{
  "n_experts": 64,
  "num_attention_heads": 2,
  "positions": "rope",
  "rope_theta": 2490.0,
  "parallel_block": false,
  "init_std_down": 0.0487,
  "max_grad_norm": 1.0,
  "schedule": "wsd",
  "decay_fraction": 0.554,
  "final_lr_fraction": 0.0
}
Below are experts of layer 6 (counted from 0) of a mixture-of-experts language model. Rows are named router (the router's row for the expert), gate (a neuron's input weights, with its number), up (a neuron's input weights, with its number), down (a neuron's output weights, with its number) and show model dimensions 0-127. Each number is 128 + 24 x the weight over its row's rms, rounded and kept within 0 to 255. Numbers have three digits each.
After each expert's rows: a language model's description of what the expert responds to; "gets" lists some tokens that make up at least twice as much of what it gets as of all text. This comes from a sample of Wikipedia text that the model never trained on. Tokens count by the router's weight.

# expert 34
router:152103109137116090123126128143143142116143125097084130130121157151104147103125103121090084113156196091106074108125069120106126140111151139112113134113117122145083115122144143151107159125110142121140101175147146151170144140117077112117096140120115152094141119118173115113134137142110178128122157115108155141163123155179103126119145108108085125129124177133117146120120087100142154151093
gate1:133136093117093126143106142131152118152123098114113128165134081095118138113124131107112099112139187140141156102195108134105170149132139164138123122139111105150133110116095145110123090110099187152083143132125147117159066124102119124161168126155157192124168095108145143160164145145131155109138149101131102101139111129119104137103143100098128159117120126127115132096128114153129163121106
up1:141101141152126184116131140124118127129168110128103151147125071152046157086150153083152163128141102072112142132137126104150150112132134125190099087122124125140118134120139120129151135116121117125098096115074159098076128163156119119157152124122108136142113084100126148113151146129157153113119145143143139117102077136102125153116088134105124131117130102138110111086108140148145142123139
down1:118131130123149133140098143150077089146153072120121143164157150110145092157140102122101175152121110134100097145080145129095129108159165133173143122127154134148118126121147105145098149117149136120126131093145145139148109167152142120181151145090138107140099076099109155155105151126072120112130155108172107113136148138159146135155155111141169115174102110101129121125126156106102112144116
Description: Word-final inflection pieces such as ed, ing, ated, ted, often on participles before by, in or on, as in Based on, licensing, launched.
gets: "ed", "ing", "d", "ng", "ted", "ated"

# expert 21
router:120115108179126122179140130179168131149112150080117128071147162145131139144138095101117108120142107089101124105161106172106096172103162109165129086132109150124113138139141143129090142114130150164151109129112165148140161158125085153114143140085149137144158129119149095127139108116155170128152161128139134150140117140130130091080101141112108115118164138113143143151118115116093151168125
gate0:112113097141108123174128133128152137152135089096163135129135136143108190144145138114161125096134130127126126159161143104066114143132115178123134146155145135117115152111134161157144133110081141170081118135148131122133098141095112132166138100162108159125108138109146107114114107177167115114116160146169120145135091148115183128175127098120114143108177148113100123105109155168098143115117
up0:138158124159114109165127148105164149158171086105148116137128128108108114097127138111137103126148144118141113167155155104062133164141125132175142115135159139174130145114174120142140134108128107127129168083127125137132149138143151175173099113154124154146111107146168133103122138170149108111111144115116094130126092151100137166128126077092147180109129118158096120113123125111094165101115
down0:128122112143151119090126088155155138129127143111139154133188117130092137119098135139135119145117128176146151169132134160129153138133089099139147129155131080107109168177152101112147112135106138129125120124129144160173113104108160156146153124098176091139155149112135126110119086110122063106155156136105110112082097112116108096132083147136139107165112149112076134134135106096147098107137
Description: Single capital letters that begin or continue acronyms and abbreviations, such as V in LVN and MVP, F in PF, D in KDKA.
gets: " C", " I", " L", " R", " M", " T"

# expert 24
router:158132091126107102131097132150155157146124145091081140121116119156118149175112134121106129139157146125105100106164066153103126170112166133119154137128109122179092121116110130153120129094146144146122113172142144162093150176133090140179092103110140148113164115156155092137138091122105154142130149113106141176201127144139138124141108122101121167131129134123152122123115105129103145126129
gate3:095157116149098153167178180133153108143109126090108153133118101152075143123105138129140064141174136141139138092106126134136117126116149134102117148101123124148112164152137125140095132088083134095147127122091164137127163137144102114103158106140139162153145182175165134167129094131130166143088122129104140123158149130079125125172116152117147101110109132130155124111124146142120136117116
up3:143117114157096138111105117113070119085128129123107111136106097132107067108124154124138104161151172130127126113127110111134124113118151136145177149117108145128134155116118117135130071111108119178113163175088168117136112128161123161046101091122112126109141117153102088140100154109101141175138157139105153160135143133099138124126111125132161135127126122176153163132121149136124154107124
down3:131131103111132092149130080122113120095104117139100125181113097138177168111151158139127123130148123123122128155157100161139137120123082135128117121151100160121125128097163119131125113149109132116146149168092170133140139131152110148157104138111125138109161099141098150097124151140100123158088146130168096125128142128152148180178140143138059067079094121093153109135154142149119131135136
Description: Mid-word pieces ending in e, such as ace, ine, ure, ide, ce, inside words like peace, cabinet, Fidelity; also digit-group commas and decimal points.
gets: "ce", "ine", "ure", "ge", "ide", "ne"

# expert 61
router:140118147120091095135101154150181174125155143125081129112112126150114126139111104140124121123134133080119102106158120135112099167121171160092098099125098131155130153140127122137103133104142144175149111124118122141112105149132095146091071172136137188140146130101143114124127118118097145133134135146104184136160132134152144125102123131089106149148115169116180119110101152106119169176103
gate4:169120099113147074140116129147120148168157089122116138133146128136118131140134136133075154130077103149112134151133115115152137116100165145158131068080112121159103120133161130199112123107149125175158154152121126114092135114117086105152063123128107087153140112110153100137139099162113132156100125141105134115115141117157171143117128138106129124142129139092158110157131152118146105154102
up4:178122146127164147108042109155148181087156111122154153118108125106100114159153115113133125137121107138111118136127092115152144155113135119165159118130137098146138107114139129124127125090120095173128133141082123134076125114109135127122102116153084117147126156112128084097117118145122107117126096150131100120141164118114173104137180134135093121124085140146180101148128091138088127141107
down4:147120124175093147113096133156116122091084140088104156100149137128133108164114143155089136102104089158127117084109115121143118117084119144124111092164160112116129100096111097102117113152141142147095105153161165078135123151132158122160079113118150141108146158108147086148167117115107145108133111183134110103148113077105105136143149141148145131093148139128126138117149152132145099127163
Description: Noun-forming endings and plural s on English words, such as -ence, -nce, -ature, -ary, possessive 's, and nouns like age, fire, space.
gets: "s", "on", "y", "se", "nce", "'"

# expert 15
router:134102141147106112117116158132121139127105151098122108114128152153106150157099110089043097130133151088095121091109099144090100136113154151117136138157109155089125105126123170116102143100163157138128101139138150149150117148119103130096095127114116133086144118094142123106136124115127180110112139167119155152148142164148090142101117079127089143150154166117133167153103109122145169149111
gate0:136185160154157127141125139114115138082078137072122101114167169127175095153155073159078127139146165086115126092114145114134146131134138136121134098109096143111112149118114148101122104111118118142099134129116138109128133129135134120160121109140139151095094118153120151171138165165121172121094123150112191150145162109106102132102142148158147132133158143108157115162141114116121129113097
up0:137138122133111146113134097117105134149109173113140158141126071125108118140116167135122118137132147150126160123154119120146120126122148157151114115074117140115106076131134118121107138092113106157161130102120066149130133154129126169138134148126094137075158115161141114165079120211135139137139129167128119097095135182110071143119115085138116136126134111131112133083100099147109135097130
down0:123127149126136076136144100163185131150162139121177114124124127105151139120099155101145113106119154107091156126132128092134125093118085116116106111156090115133170126146164125135134112115113144124154119142103099169116151065123097154127135111166153088142092084145102149122117150134164109128133128163164137094163126154180140126133139121116153179112142177127153140149127095102116111129127
Description: Main verbs and their prepositions in narrative or event sentences: kills, accepted, received, threatened with, referred to, based on.
gets: " with", "ing", "ed", " by", " to", " of"